config.yaml
n_experts: 32
experts_per_token: 1
d_expert: 448
hidden_act: "swiglu"
router_score: "softmax"
routed_scale: 1.0
init_std_router: 0.00987
optimizer: "adamw"
max_seq_len: 1024
Below are experts of layer 4 (counted from 0) of a mixture-of-experts language model. Rows are named router (the router's row for the expert), gate (a neuron's input weights, with its number), up (a neuron's input weights, with its number) and show model dimensions 0-255. Each number is 128 + 32 x the weight over its row's rms, rounded and kept within 0 to 255. Numbers have three digits each.
Before each expert's rows: "comes after" lists some tokens at least twice as common just before its tokens as in all text. This comes from a sample of Wikipedia text that the model never trained on. Tokens count by the router's weight.

# expert 9
comes after: " |", " in", " of", " by", "|", " Preceded"
router:180095195127170114147142136114104117157112171133096109124098064136101166162185051149141137153168158127122127128135112051151123101168161114137124102084124142094126185173163183134141114160091114166117184120120198202144161099081125094097149114093103139127121121155149088157114188094114083111114187118078138170119087120194125116111151138113115191163123105064125157115137135150068148160166157130111132164136151162131114143173174069144146134127130107135159112153147118060131117159181161135027095167089131115129101129139127137122137168102128125157099135132126092109113137104087148086108174108135169087112121160101165180168170086092130164196114118111158131127087073079110092135116123082072130185126125142180091105076130122141165104058131131120127149087124228134168095175088112
gate4:124134102155124109195126157124112112116170162122120162114116183096147098089110158076160212128091105124103171161146129125091141133115120159096138138136185130105176113138133089134161121108138123101124114114135145138120155133081100171118171115118125123078062115166115173091109082145121104128152095158164162077073155106120186147163128147141129122130158099148059182168155135172142127085146111068126162115159113061133109081098130102144105148117123130154061168157137127215131178085195153091152140136155144177215132107064155146129133088211150087122154146122116150155120101123150128104189151120122108152106083147187093156063119142149090145130130089074174142161158151108154154155119106150135081130122132131119085175176200194114125153148185154130126103176149084084075152052171072
up4:133122136159107124108124150179152138174140113110096171149120140099138090161125084135126088136068157148099162166140123141144119117133140192079099060111106110113122098124194129106146134119097124160129174122142142136162113128105141057054110128122090119068130146104149111124102088093139096167083145159155000155111173099112126163068171108155082142107116131068107099111064144146135100093182095171097162132154144161163113128120096124079105165138147133107075115109115150160129114100105149128131190062170151143128082079138100181144162127114138166136101130114142132143102104157106116147096169154127173179141119144090168140108233143118080134077115155144100118050131117170163128105118146207159108133145108099108189102101133115070057106142142115144143122137227121148137180193113145
gate5:101120092104115112156085147057106101093109145122150134116144154149130117126130146092098108157144114176130084169167118109101083154080117083177129071150096120143111159102083113098095096114109055064120118174156105105078134159122121126101133091139120125111093130062153110178160101190112134127068117129171109110145112125117067176111146148175156064052112140126146139136094060131194104074121073154090112109158120135164121147046113142140141140091159181182116168164124093120195112141096147124094249110168153168101141128165146127116150123216089115151123104104135072122079182085112098159150157105113178126119156109122121168153093165133113187140165099090163126146173153109104128125162130119148106110151095183135137140185136129130052158129105131107136148161105077096125156120172081
up5:133169149188174125127123191150126121147138105172093153078121096142131131093149163089117133114176110104107123102093140104148134119118140110048121076090128148151155124140183104132152153131113043104122141165112129124072181121152118213130150128182113095115105138131142072140141073066090100110127196148164127131091192090107125074162056151097171142047106113118144106114085137133138132083138166073144125128110134075134117125141137173115116073116181144117132114167137141168133102110085138166139162182129117157150196152187152059087176156102121091138150134103113165136093175176173143152121145142098192122147122110177138160168104165093118181183155151155124145089192159102067116112137122083128111144128166122135140093157142123126042090158181126096100157083134171165137176090146086
gate6:115125108067173072090083153123117102136128137112131076100141142092192047072121154128175112157126162119092091119158151151147112126091143120093159122145204145090134120167092097090122081084160119078152072135131089107089090152075123141235127103110166123136096119145116173158114134112093136095141073112142094129181139132088145122153045175122133077123112099168161123158124097100133107147089056139042105093121131096072126113133137127122122136157161149125114090172124134175160091100142122161142161119153121165116135144158146116114105102164121148119123135128104173123173070237129150181171168054137129123121062057142103145143091136191076117143167121058114095155153125109130183143163148111130126165137112061131102129165142159150141175181164079146122129109107111110145107136117159
up6:077140142083097178083066096166100153118111104150084073090099132121167139156141132144129077184134114152202178104104092094157121104169180132153065102128116145116151134062126152190109161110048123106135172172100134148143115151100160125092174132160130110119154154100134126113102115168111077166106179121069147064097117168133161142158126113104142210123158129126105135057090104137123151091086103162194143123101133137172086151086159063098133176084131124116084101198167119134089187157100093172102166088154137139118133131188097135101156186145108198117169167063146132126122160106138127080167153098131101150109155189174125102131128122105115148132142117122098111113154102164191115126161144138133130081120138133123078089169086115149145121085157157068133104148153156062128095175106157
gate7:176080098138065138123131132101178104111118157117106124139110172068123155168076144125205164061132113103087067128166134160116176089115083159131160153168172127127114151151131063089141126140167148095117151155165145154144153135129135144197136138118143099200172084088131125131086111158142110101098086157070122129079128157084203136147132166182112056067115146151142145105152138140159125126064130105141170119152119132120121114171131106160146156119091129081085193119158105107163113152153172175145176118122213138129141144116112091134104095114145106087144182116161066127177171151073151171217141121136089138122139083164083056138128126103173134120108095132138163053126128159135118159140156123171119102170130090128065092150174121101178158151088112124111179103131120064112128120139085
up7:116120123194172126133097074170138139135162111145099146116081109145166127087191120154156087165174118143145134132143129136200094169164179092095160128125095143143054071247131157183105170095128165129161090116132089165138127108137142097107133184107109183113116109131085147117175111098166167092131143150181151134155139102148081191082109098124141192145089191139135113176068083112112117134144105159079157179057117149105096160091125121167124153164213163154141183146153134176120109090122122126180090154122151141164082114139132110128158133136090096153135055126103163090143087109186132094147084104150145142097128134106156202137150169159136107123187093120113087193139118116157156144135109146113142054083128179100202116124102138086151121117106120129096127143101139157110130122119116
gate8:139134104126193152114132140126113146078101088119114111162142161120091082107151111131154187068074131087065035078102161167139110119106125095098191134169156169095131073129167134129128136101134114117113116121131066061103090155159118119136115181146163170101089125117093166125172124085117118161032056155139101119130139153155113171185085087134118104119109099168129089128140136098116141077085098154099177113100088156183077135118112139117080081138143154124106103171132121165137129143185139103156135097126134126125106158119111181126076101146180191104123148096082181131074141095125114127115126089104102133078117076060106148123111126096090153101118151142168118097121126162071131184100182217119170083090188128137093100125127157108095183142165156120074197157153113142130149103159120
up8:125164117116149115115115149146142085115096113100119185087133144149174193147131147096167116137091131107130122183177107106133138105052138131119085138094128114141096139095079138089168107140131144145105199127130085182108128151113152198183146068120139136173129105146116093131150101145127149120149123056068139138116139099095144121091183136136077140134181136120162110176081163106103122109116213112143130126133132150092129106161123079098134199168116128138112114128129144126144146109108160171061136158153138218161170161089090136163199080122099199110144141119096104105121062089105156102115112127073142116134158127181099141059160067116128152123126146159179153055110125146098154128117159117126174135079150092121101124137148120144163083153082111085109112101006116072145148032133113
gate9:144113130081088172137124153095112107054175111152044169165065207141146144133131166160159155087096159098112134101135131163131116131158080126091154104089131095154120134089102154080149131104120121164157141186158100071172118090202115147086129116117108135101148143141161113150163136086084142111127139151130102118122122151089117201128075110091128146134160128091129102081052125155113155114161059127084144097109129081140167127164105154119122137105176140100157107115134137148145138081143035174169156144120170101138157117112096132105116239163090124111095146186109109155132156105136153105187046099133142160157107137141132103092086176119105164160122104116126107154187090172123098148163160135158093162164102153129095102199144111050077144107149122197127139149105090165076143113168136
up9:111168090158103142080150157128133131099100179107124116097104122089239125149082115135148090152125153121158110129214123100133151154100192155175119143095156115042087143153084115083105140136114170091074072112177114108079148070172119104139102154123153117124112091101157133136109136126136170144105139158131112141123175156100167106154189151163132172140084183077150147162151136062165086140115138097178080103132124157126110124101124165159103108161115146122083089145151113143182181123188114135127154082074166165147196131170112143161124089092131129125102145105143141123073105146127088188105142113153134155125155099111091151141078055089143068139062124168149104137108144095140144166140100130087097133115034181156057164139139120107170109115114153147163119156090092122205118104100110
gate10:132114095117090138135091134062075125089157145119143081129127072094138089086146163185104148100100101152124101130087168138141086137116114104125161102180152104121144115112119115106087103114115152102137097140141119102057111140141082162133102145095168080094100162123168157132153107095077127151130088188090107154106119217085064166165140141149132155100103131114101076095146154131157082115099044108131160140138183132173114079062142112098110135099129149081094193130146086153130153102134107123199193119209151148135189093144161168120096125143161162102123146145176174160115188134165135158147125118069105118095120104118154138106154171151126105137115109147107105137176140182141145183212108188127083072168141101130119098210158164118099209134128090152141107156129120118118155180184141
up10:195184125160119109156114155161149160144094113141175153127137156210110143121093084049052099127193183132142119170112121142079107107178161143089119114123134124144121134093092095159153125154154137161125185167084114120140181124078136131157136047133054154166086146130108025173135089126156069109143140116158137100098146055116107143100108132094137119077116091110134131158109121156117127182100181104153125131153153110109207183165146167165187167118107100185150087188192137126130147159134175114156195134159145156094107134088137101131122118144138073187174135069120071140137091171139137136073130143112165097110134113201118125120149155118103115126117133123102107042099130157135133142110125112159098163154154100121159095125163105151157101143108142154142146176151088088155141108094130
gate11:159155080104093073099179099103179157118158097130119148049164119137156139148140170099110100146114084107133159102152086157084111161121097146121179088136109111130117083048140104087100118177140108114107060099127088131141092120195084178109102104091163118070075161122140131084135060149105139159105114128134046124117158178112033137092087137134093104124188156176114133136074139146135140111117043131136103139123127132156174125131087164124089097131153114175171125093132158126124147105127156169220175088183189124107160119187134102136131111182101140128146103164142134132150189152163157110098116180016134132095107121159135121058142179133131143169144118110137153137105113165097160117151149145116102112127120091086148145125134090074188175119126107154125162154093122116112112122162103
up11:111094105129137127161074104132104086156187117152168124203091113117053106125117139116118123121143173150137107126069175150185125084129150102086106174137080154148083099151083125140159131107138141100128181067152095166121139128157155065135141110154113184165142141092108111114129103095129149081143113060141154085103132070108142173166114135108159097118099097087137117106175086077107155108109180171154142110102155138140104104131107157189146156165140133068135143176153118138123122149091144116091101163111130112117089133043128051062139140100122187151134158073150176120140128090164097091159085088200070076159123101117097102112146102158073130072054155126081084086191151116129163088124117160156142071123079133093115139134074159160069123150112166087100103116147174155141160121135092
gate12:113145104147108122096112130114142116069120129182112122144091170179186100080120255142096118150067104131143139108127091144119113159120094157139136101179138122125119137089129091138105176142197168153162123104128112127185186118195114115113182160157120144093109159119115161154206129129128127094201166194090194090145118121161170155109098143151125127106174123144110112084094089119136198170145094075136168154063148125091141087100129124066072113110166080070194105099137140116152173123143127089130156074150155184137112108119068134131135134126158102158128181164145135116159122124131069121133199104167137128074134129129057097144098101136068104107072133118136095142151142167071097146121103206096124130107153124100072135139168152125124138170109150150137124162181131091139106121159111
up12:115159186116148099116129215184091130086131127106150110127162177138147147128171128130145173158103114114124160063182065146108147093155170091193121104098148133131080094130122176141125130088093048147127117092099137158102140135106089134101085135176129150171107135182127098076117181122158102136125137137180118116097081129109110154208090109086109146090103149162115092097142121102133095159120090110134075123132082114173174123189080171112085148147200176142067115160064083121152093116114117109145125158125148062136111134167130157129155144123098108120118115131171113183126078121086159150150138110176085110133095112170196111122149164178136123136147049193109125117075115071033109151135199110134171101115148179116166133137063170126100164145149132148116101112098141103126125084128106
gate13:085148114086092159137101165150137113123102134099102086135162154141143104144096142111170121136163104171082134078082109127156140111113107165110125093210140076115136099129074108067084136117144110082134140161138108190112106178120115047079109149177159111114181128130069158130119046114092122116144056149133104086152068103066134124107103162058139094145098156140138138087102126129126125096152086143100156101143083120067175092098198087049086107113132139172183098170093096199072177117130128077135128151128176162117116058130171094056137142162147180126159179128182168104141164132146087091157057101136123116161078162152133110105106107154141123127079122136127152141153156116134147147129163156124118128128097099090143151170114113083145137124170126146116163185123142079134133178121087
up13:112147105131051116127173081063166136126188171065135147129120129100134155129118121162088120117109123139153101095111131156154105114077171159094133152102103145159093103167160052137127154158130155127138142185112066092112094112140157159113147167138149141148099089115116117117139137111102139171121157104066145148106176193090111116182137145214091077115132095171152102146169121104117059103151123130093231079091154126119111152085066143084119142126157123137066136135087102086212132061110099123141115124149079124141146142115095110154130133160111149091085149127122119100139102145114133090130116158183120105156139124118132111066144180164107055141189147091039149176054142193142107151172165137144150071171156134119136088123170120109123178173126136085138084096125162122144123112125187
gate14:151165131155105076155123150138180145099092128127129064150125170147114135107182098124194147158117116131108121068215132057089152159063162160151198127196197092082141101098095094130139112172121147086135088091121119092077128142133141189154115135127162119063175123161163231157134121121114167122085125133071177127076114117136181167129155111113165123108144157174107180133110134126157182136148106155125125109165065131146112120126165158179132090132124157154064088156169126164118145160166151161118156144158107103090128065113103157185113182154154049116142124029118163175104123133143080121109086153110127161119116081129135128135167112190144140121105175053145163149102125159096090142191153140131118113125112115159103138146141108130138156157139139097158119124146080152127153089136143
up14:169159099154150074134059142165090144182187106147138183153077094140059139144125143131085090101160108154113132098143129145153106173146089118120098102155170132111101173174140161147150118130210050147178099057088162131131188100091102110146096140122121101126081155174150168108133160083115115183129187168145116127138132105175118136113114130107192116133147136087129152199088135120116089210112119143132167100093132126123100175086107094127095120094149077146126086132138143178161092109182101065142131179133143167122141133063105095134120108150183113163134154111101120125159137074137123168091128101126184151113113155138087208099139133136105114134093135072130092199144178177184081128109139080109132131200139192164124112135148134174143162079129162163136093170164151126113082142128111
gate15:106163098089092138136079094167140151053175061093153145116098157152105088112149188102119157102086105161096133119107079115140141118118141135098159150119127082159071125111102095157158114098204126097087126086156139166108139132078152175122143130151102100079125140121151168084184038118083154135164111161155103081092119104141152144116114159133140105153150115150140092113103161158126137145166087132090141139130132060129110042138118124099129094089117166135153155080138172157203089210110158115127188113204171151106123073098143142118086111181148133127139139107155129092175131163151067146151122102089116168141075094127128116092108096124103223128165182094129138207187101122121117130104106168177153173163140109140121149172154137174168168163158158096148102180091124134095137110148105
up15:176127155095143087086123108154122110136142104104132096141117141193193101115142087094122152098113049159166106150109105143105146184160145137198107077110149092131133197150119118158102121173168180101075144158148137153144152094119125099107092152195173158068126113127104125124204112128093153158183188165151094139122119095177128199080169125128162087128167128180113093134113130194116167169141157083142099099122179100115156167124139076111108120101167127139108126072184081210087094109105143127131130117181138142092134097190086142128119118131122132131137091111157127138101072124175110140123101112149128140108146117138140141128108071164082155158126173126132192164147123105128161116158122158188142126152133177105064155152176190154114191077139187129170132079105186155161114073105086
gate16:142142101153081145135089102115145130092107115126178178115136174108102044124096127095112088058129120159071133126179119136111159098126086103137161131181143104170158169098061132093086118117179136109143148130209125145151184188147120145164069120146137095177075134161165119166122066147116118086082168117131107063123163135126114156128124128169107105110110158125166173130043113103125098096077133136140117148115144137061132120064106160078116115054130098046168149153143126128064140107131117148137153070158130180118154130083112148125091145194097104154137108094125140137159172172164098136150144118116045096083073129106110142073130142130120158044110105123128135126117133119147177113127169163147099097155113139061084167162132102147112148142087133118068166144151096077142158082152170
up16:120176124143117104118125184123093119124150097185147120122076196145098096110148129085136139127169052125179076164133146133172129091172093088098153132115167081133160155127120094096143132136093046133132140163197161108176195122135149060169151168135092147153073108047117134169188135104136133069123147136131162103123190153123106133087058185134130145145101110084171151138070132110099151147052139122170139166136147112109131115141132118089073120101138158062191174137139056148072135055135155110130093108102084106146144112140149148090121100124161123137138073144135190126197135125107122148129139135102105123145128142072121130148156146191064116132089168157134050130142139138101140135079062102155153105178115077088091122119166066149148151111121147145103144111154142126149126097092136